config.yaml
experts_per_token: 4
d_expert: 96
moe_layers: [0, 1, 2, 3, 4, 5, 6, 7, 8, 9]
routed_scale: 2.5
balance_loss: 0.00253
router_z_loss: 0.001
lr_router: 0.000627
vocab_size: 16384
tie_embeddings: true
seq_len: 512
train_tokens: 352300000
steps: 10752
dataset: "wikipedia_en"
Below are experts of layer 7 (counted from 0) of a mixture-of-experts language model. Rows are named router (the router's row for the expert), up (a neuron's input weights, with its number) and show model dimensions 0-223. Each number is 128 + 24 x the weight over its row's rms, rounded and kept within 0 to 255. Numbers have three digits each.
After each expert's rows: a language model's description of what the expert responds to. This comes from a sample of Wikipedia text that the model never trained on.

# expert 22
router:139161125143133137116125124111144144108123111185122168125133110149137086195159131129105141139138093150097112147160129088125155159131113143084099178132110072148137120110116135126129162111144047183120126143126134116111108187104164116146130105080133128150165168171155100076141110122123165107140129128134153114114117136118142131126113142087111128143098126134138125127101132042131130096120190144144144112174125144151166131127135130127125075138155143123141136127094134096135112106125159097108064105159109148134143124156138097126102095159143131107123132136144164140154141099119100130123119111136117168130149139163135084136127097110136129116129122117138112103145131095135154138155
up0:081146159168161116112112135142135110095126122149132120136150127106133128132146120173154128106171158157064145130125139127141144134123100145099136153133098133163110152061136142163109141156116137139105088160148112149151162147096152118157138158141069120121162110163126155117161124135146158125132147132122141144092095118140111169123127138110098118151142120103076160140130108125123084132110162128107123154129123109131144153166158098110070078116097106093090095109116141146107093127114131130136136081146133177125115158143124160118106146128129118076148090124146153116163143119146109102097133144143108138109151137101132106187094113101125131160090118128144158104124081148126084173132
Line breaks after sentences and table rows, heading markers like ==, opening brackets and quotes, and capital-letter pieces such as DAY in race-result lists.

# expert 46
router:138135131181125120101115136127137162121136147152094133152150136118143098133119134125140109135116099107130126126167150070197186130138115134106113138155109129165141138125126111121130163131084048176139134125128159112121108135126157139164113079125134126131130160160107150141131105122106153132145101151097136079152106100105152137138103160100119092106125160127134127154130110097201123096127161125172091098140164161178151132116139140122103103113161130153144149139107149119111113136124119101127121104153095097123135148126178132109105116155085128106095130137173138105141113102121076118144125102138137132139167170156130117096155127083119159117137090113107106113146135103080126146163
up0:151136190149122140118134160126123126147122128155111125159116137115142129155123113075112193101120151118084113110104119147087112096086102145117121102159132137092119078146141104152074104143137140146120095129135127101095104132110150120087122073116132153163149126167135142164152131142134109104127159116120130170117050127152137142163137104150129110138113180143124130125131153112109138148143173131100133116120169147154125125132150086143176137138074107089096158139140123138125133153097140079114114109102174108134139132147103139128101102103158097134086118088214137098125156103132121145124140138142100128148155148105129148159120117140157091146125147136126125147117117126118130095114
Function words joining clauses and phrases, such as of, in, to, where, until, when, because, plus following verbs in narrative prose.

# expert 29
router:144144152162109133115099123147123095104127142183112135103156118174128122148130126154131128126137118135117135094177130080160158106122112137122130156130086082134154142102136128119112136109170096165129129158160129128098135162093151126182093132117144137182156147136161100105132182115104157135119109127131116097089129102117154129138111155092115121069100188125118147164139108069139142104140152145118121102161132159126130139110132154137123090109125149141161156124076126134116113149156159149121101105168117132160117131160159131090138133141084114111103144115151129128163121127072105102125134124134073138102129142162093132095155089096127155122141110097088117081135155133134129137154
up0:137130123135119147157100102115137100132098111135113196100147107143128100115155173143148152147144098145126152098092150083138129131133116141112159152124151131091144160082140143127140101087111119135124144140138147144096152137143100119143114113137089141107094173132110173110159185124150138117177122152095069154139163114132118110175093140127124137136100167129139103114139090130133171134128142121116078169091133136075125148174166157140139088153121146104118114110155133140153090083114097097137101095173128142089122146144100136155158118145137131167149138119129100114157106127156130108139143159100118134080181148141121120153107143113131116107090102138130104111096149124127164119107
Topic nouns for sports, music and television and word pieces in headings or names, e.g. basketball, football, Table tennis, jazz, S'op'ot.

# expert 23
router:135123140134142122117147126134149128106139108166102158147152110156156112139125138160112111122141101122091101139148135096141123141137122154104098188145150076162135131123122112109138179103107066165128123118152136117124092171103159111152091106101112114130154171154171095088153125081096145098153157141113182100149102110123165135103117157088068092114100128137110154163125094058163120104131162125148111109168115138152159162130139127119118109129142153141148157113117144103120097133151144082111064098130093123121141131141161119108123096164142114085110135143105153142139123095128142113127123151149121145145151125148129119160114105109150158111110083120131111107139141119115165136135
up0:095139123123142134086136112091132103119126162141157134129138130141181106111122123123073156124154099094130146134074117158108141136152076109140114124107142171123186145070130127112151150137114118168116137134107113088103110144162104105146107090161057130119151158131103117145111153155109103144160098102122146160133090106142169159124157141100115150119113107131139078121147111180178115102137128140128141144097170186153125146148136156151136130129157128125130154111122129107143106090091145169125167145148108093101143154098106113124112145144132114132127134120146116177130170074097102136140140085100146130161171152138106126104150132136128119136133130130135112178133116131120108094118
Single capital letter starting a proper name or word split into pieces, e.g. Simon 'N'., 'T'ikal, 'R'eptilia, 'K'lingon.

# expert 33
router:141123119142132149111096170123129113105156139159115120119144146145146108175139152142111087108134135138113134096129149094147158126147137120088120187109113092180135066131128115103134153129151078179109138106121130109125102168095136148142110103099127165124180144158141103080124108117097162144132148168111161111135134122113165142094093168121115150115098131147107118146127120093168118049119145123149108128172127140147136158127119128156093127102122135126105178131122118114114107139142160127108103140152123101158141112134171086123119124159151136095123178181123134146139104079088082127099123115147137164147148152134113113090149101099144140095130135122110107116125132126095126151165
up0:120126124118128144104131143100124158123136150112133134167137090129168121111111147098109087081137104140127130084160141136168157149150105143123150120146119081157122114113091130104137139117160089156137134134141143130133101145107128127149110111111139127126141108124162112095149129117110122109131153085147139118172106117105134137119148149136108116121105193145188100138122126149188124082128170126092111181151102143150115142124053175130118101122126127147105144123161143121116112104200129162128120150127135094081125102085160073134086119154115123133173125147130138168167119125133084115127130128162144110172125128159144123118152105114104136096096140129126147167105084160106159110134
Verbs of match or election outcome such as lost, won, finished, plus infobox field words like Succeeded, Preceded, Coordinates, Website, and U of U.S.

# expert 26
router:146181142102139136104161149125103119109137098171118144137124148129131151150118167129120127129125122125098131132141151077153162161114117126127095143113140105156125091123155142101100142144124099153133109123102127119056131155097158144153148091131153126160110138167166087093118091130115161116130121115139167127142054156115131149129095187130098117094104147160124136129131105093136110078091121152119101127151171150112149147119132134143104116156123154155148154130107122121149107103161148112081100136158136112165161123165158125085121138176112093121112161131163154154133097112096070133129122102154128116158166119121080124100139069123153148117136117145141130107133138125114159153143
up0:151135105114140151146115129122103119119104097147106153143108151149132121137116142109125129083152119147158116124151120079116107145121130152082138096137152125118087085135144178147129084095089118078151124147137152110138138155131148180136093102122129120102085152143150135140135102114143139143173133108101104136174082097141143144117144157121095113123111135099103151135139156135176116082122097147123080153118144135138132201070095162124107144138149152119147106135135117154123070107133124115155126102094104124132122098173088106114117126120142146142150147111127115126154114126065119082087161158115158132107141091149099116086122106123132137118104079140102136109104159119154133170131
Middle pieces of Latinate words and names, often before suffixes like ate or ation, such as ic in caricatures, oc in Advocate.

# expert 24
router:141150098149093162146153132117113146100139122171111096153142120136143116137122124161139097133104120132120109125155179075139160124109120135094114188156114097151191137140132117122116157141120072171127118136180149111095117168140150123152113091117146129155164150154169084123157159114118149121143119099118142076119116115113159130128103148110120128100121187155104116179171139118135121104102159112110092153175123120110135116084140137130107106092095120179167117108082163140125102145130131125075096137148138123118126101161164131092127104156116117120128104132097142134138148114078121112144136150139097160103154116141112105101109108089118164126147112106141103131137146144109145122154
up0:104136147178115136151136142113148135169104138125159150141104150129086108141084114151130150157115163123121127131161150126120177120123127104124087086136131096127144120097112152115069160072138078122155122131153151118100089117156125121139131129119116094168130118159130102132116103092115129119153128102135118134128124162129129096125126122107106158148134127136141144118108115136132091174102129141145066141141120093098069168108124129127145167124166144150176113099088127160108168124148122107094154142113142156142170112154140141118085102135095184088122135147162083128166179106093085122160121117108150152179152136114134149134119112134116097118134149171113120120168113143143122156123
Opening pieces of Latinate words after a space, such as diss, disc, emp, rec, res, dec, bl, as in dissolve and discography.

# expert 62
router:139171134158158113125087125122143158128116082195104150136122098133135122164127154122123140139114135126105136094166130074114121114153127140132149155134094081135155060112146111089126136125143065181154152133131154135117120167122138130161105104124138114118149184176133089138117100119129171081111168167112183117114126109127182165113138155116134108113119171121110105130126116093167114071140149164158109126179113123126155172103147149100126124119109139155128126077135129079119106098132145097124099148156124132155124116141119090120131125120126104133118143143134119146114126124107097118127143155149105133157135127099140131079153110101131145119133107124125116116162169116093153145125
up0:135099114155138145133131130137107109130144118118135155148136118086117138148127145168080109127165127101101081121207104106098118148117125141134096093155105102137110160136147142076111104118141106140113142121117095158136113138072130124118139147103160144162163164137108128182172116123115126115164135114167147156099117125129142083169141147091112150164145136134109069160104137123095141146112117116118108107112192143113118150142150116113136135118096176099123152104173120155140131143111139156126123113111144147129113148118106149148122138155158177145101161142130116121154123116116135129092125155102110140090083141121144096112149100131158092165115099177170145075116144112106119104085
Line breaks, list dashes and field labels in infoboxes and data lists, such as Coordinates, Genus, Clade, UTC, Website, ″W.

# expert 38
router:125132157144128111107139139084113133096133109181110173148147126167131123153129138153128119164150083151120107127145147075129173153115130137117095178143106093164115101093152124119147140132135094204101117130120129129096107154127164130162104120105110158126114119167145092125165153121124181117128161127131161062119097129104159131141094143109117130096105153137175144128150133087123118107095149163146099131171148118093113140109140162131121123131136112128106134098137160131105095125139159122132095119154102116176171119164140099116139131161132140138101177134126129175141107123113105127121081090140108141111133134157130113080132098103148145119133107121097108085139149093147158151149
up0:122126157147078120095147132096104169134106148162089122139140078152173142112124146117156156156166120124123142142086143126154119112122127119109116080128070119113095113140175110137164164119150112156071120138148103115080148106100111149143119102110091156127116126124125091125167125152132157104106173134145136148138151111105164163149127161150144141122117159127129119103149172109135117106116162108114141127154137115141118076093108110116114116099103115131095118097164089117158137162134142096137116104115138173165140157126101120113134137118127125171109111157132126138157158135139093127144120148153129111108160089131140100131155163064175107111106098093117099087167125114099131128167
Words in census and demographic text and infobox fields, such as population, age, households, census, average, Coordinates, Turnout.

# expert 35
router:160138147119155127117124145118106106126123131198115162143152098156158120161167156143113129156125094156114119091145150076148132147119116149107105167136105093156111121107128117130137153144134088189135102141144152112094093158076152117156118110113149153165152150153154099101131117114086149137128120144108171097144111114118147165119084174130108127097113127145133182126092087092131126086105162162137114107171157156122150138108156129131097129131148138131124164131105141131109091147130158137114086116171123098169127102151131103117110115143099114109114150150127156119178094105091092124113110126147116152142141140128092094066151104117135135103129120127130107102164148112129145134156
up0:127130098130140120105132119111123082124161179129134109119114108110135112143101162178118113109120120151145168130144147116199121138144168144123153139113099110127159135147167063134118135104097105133162191153132111110108096163093128117123129134148119117136098149160133179123138129140094110159103157173134177106166160128148125084116126131136128130122147125132114110117083112078132163149181157121162110144129143135138134145097146143099122083135134133182105086102114140103111112138102107122129091161135124134158182130133157109175119090118108141137138136145159096139169127118106119168131118103105140083090131111145094102116122152139129157161105099153136092155125130160129153143136
Country or team names and numbers filling cells of sports and results tables, e.g. Czechoslovakia, Germany, Netherlands, FC, USA.

# expert 32
router:115135156143142125122128146116098119115115137197125144135148095169147117157133153148111130153126092137116129119160176068156155142135113167087112168130112080179162112088127109128130161148152096199128121129140146128107097145077152124145140106120141143170138138173161092104111123100102176110130120128101160095144110124099159140133077175112114132102114138142153149130111130068138146103122138139155111121170129155121138139089149148124108116114146146153127143116104164135121101148135161131115101117162122115130114090129148110115126128127108129112110162148109136136147100104086079116114089137152098158155144141138117106089140071119144141126156105140105098103146154094101116137156
up0:120132121101124167123088159138110133124102091125146080132164147151117142144141126140128118170158073122152127169106118146107122132102152153125129115115108129149105095104134147103129142163125116150133142157152121140144128138158136125191113147093181139095160125135167145132144127103144158117134137151093113081110131150163160091145098147134101095121118111168101141074146164110104121100112144117158118125142123154140114129110111175158130113116161142153155129131137136130116160121133093164086090156147122136156150161128096075135100141096102138119131155128154148105132097116110089138122101115121106141111150109103147076126160082081115122133167120116073139116145170163119150083075
Words in election reports and demographic statistics, such as general election, by-election, average, age, Total, percent, United States Army.

# expert 34
router:153137157146154162092123153099130142115135120184100147135130098150156094136129146123151136141130114143094101125148150089133147154137107142110123145146095066154105116096120139099142152114152089197123121142114155109103109168128184124163098113110140151179143155160210091108135124120111147126144122112144161096147120137088137154093122165082110106100092108127154138134099133092122131102102176127153128132160124161140132161127116129114101105125164156168138151111093136106106106132104142118114099123168106127163134116131116115111122123147117101099114160142122142122158132117096072120131112139166083164108155148152117089115107100092154142119125108100120105100124143107135144113151
up0:144112105108147113123138120108083157130133159109114109143120104140164088128151138127122150139095120133165117114153115114143116115104128150118113120128120119140161126097111130072115141087176078155165132152102152098089132202116153110158143135150085150139117112120108134126134184112115142172149109159114106142130147125106115101132163126126141056088113168132135149158105112114107085119123159070124116136130138146065156120123123135131125123110108115128158146127135120143157126133126113154142125158149149176097162165136165164138093143151142099099078085107131108162147130108137125139087133177120137116127148149139102104201133123113101093150120142149155094160124133132127110124112
Capital-letter pieces inside abbreviations and acronyms, such as FARC, CBP, MCU, the period in U.S., and States after United.

# expert 37
router:130118110146148145122140155145105112112109108188094145118151117133147128195145171130095135135131101157108117107165118077118143132142125154129106169124080086144131108097132101111130179144157093180119115127154132121111116158106130096153087103134149148177126116169155081091117136113100174127134114118109153094115083125100155148123106159080131117108110139133101127114109088079137110095091154132146109110162132137149112122124143166166131128108132136136116207123088147139125115156153133117129109138156128110146141131157166103119106132162113099135127143153142163146159123116078086108152109112112125139149159133133102105079174098115145133120153104110148118127117132123142143142143
up0:127140119146135065128147147123148134140119110139143119131065113090216100128081139143124087087113146120125114098162087115108109134113111110108120133130159172129126097141072145127124143157105137128161143122120149121174147129106096136178095130094134113115116161175149105151150105125167125119094121151145141110165092138129157160089124137142105101106110174145124141147110149082135145145153165140125140143143120106120119143107137155119110113101133111104098129098132119191110139103115084120125104129143141086185129164140144133127144113102105120133145125118113149190113085103133159089160112143119132151066121137111138122148158121135174145122123106135114126126109123134174146116129
Past participles after was or is, usually followed by by, like developed, written, organized, plus Preceded/Succeeded and table dividers.

# expert 36
router:157141127127140136140144121145122091127108110206114148116160117156148134164151135143093124135150101150124107127139131070135129148129113166101108189136109067163140112081158102136135159130149072180122123135137145116091116149091150132147109081119148139143146133163149081098118146110095160137133099123143160107139104136131158154127074155109124117102119124137160137137114084078117138101107154133138115119165144157121123154105149168141108127119140154143115167120117136139099108164139143128113085118178121107153120117147155099103112143143107119119122161148149141144147123115091081101121095160142116162147132140132092127076147089081140154117165090112127114109142133113124149134158
up0:078138119116127144114111149126154130120161134106137140127150130150119131099102145067139132151121123096078079095133164134145096157120103140113108157117110146119129089156153134122217179136139119132124106133159130118132138126116145093153149114117156145151136118160104112120136139111166138142111147146103159128128128158135106125075145181144106113117119152132113100154133103098180116095124162143128112094116096134133156073103119138084107123109120110137120140118041151111114133152162150144142118132143119139114142127144162101116124105185142142077127132181128155114153162117119118147146160101125156119125153126129181140160124152149123185106127104101150120131130126165090140162143
Closing cells in tables, such as row-final pipes, closing parentheses, goal totals and differences, plus coordinate markers like °N.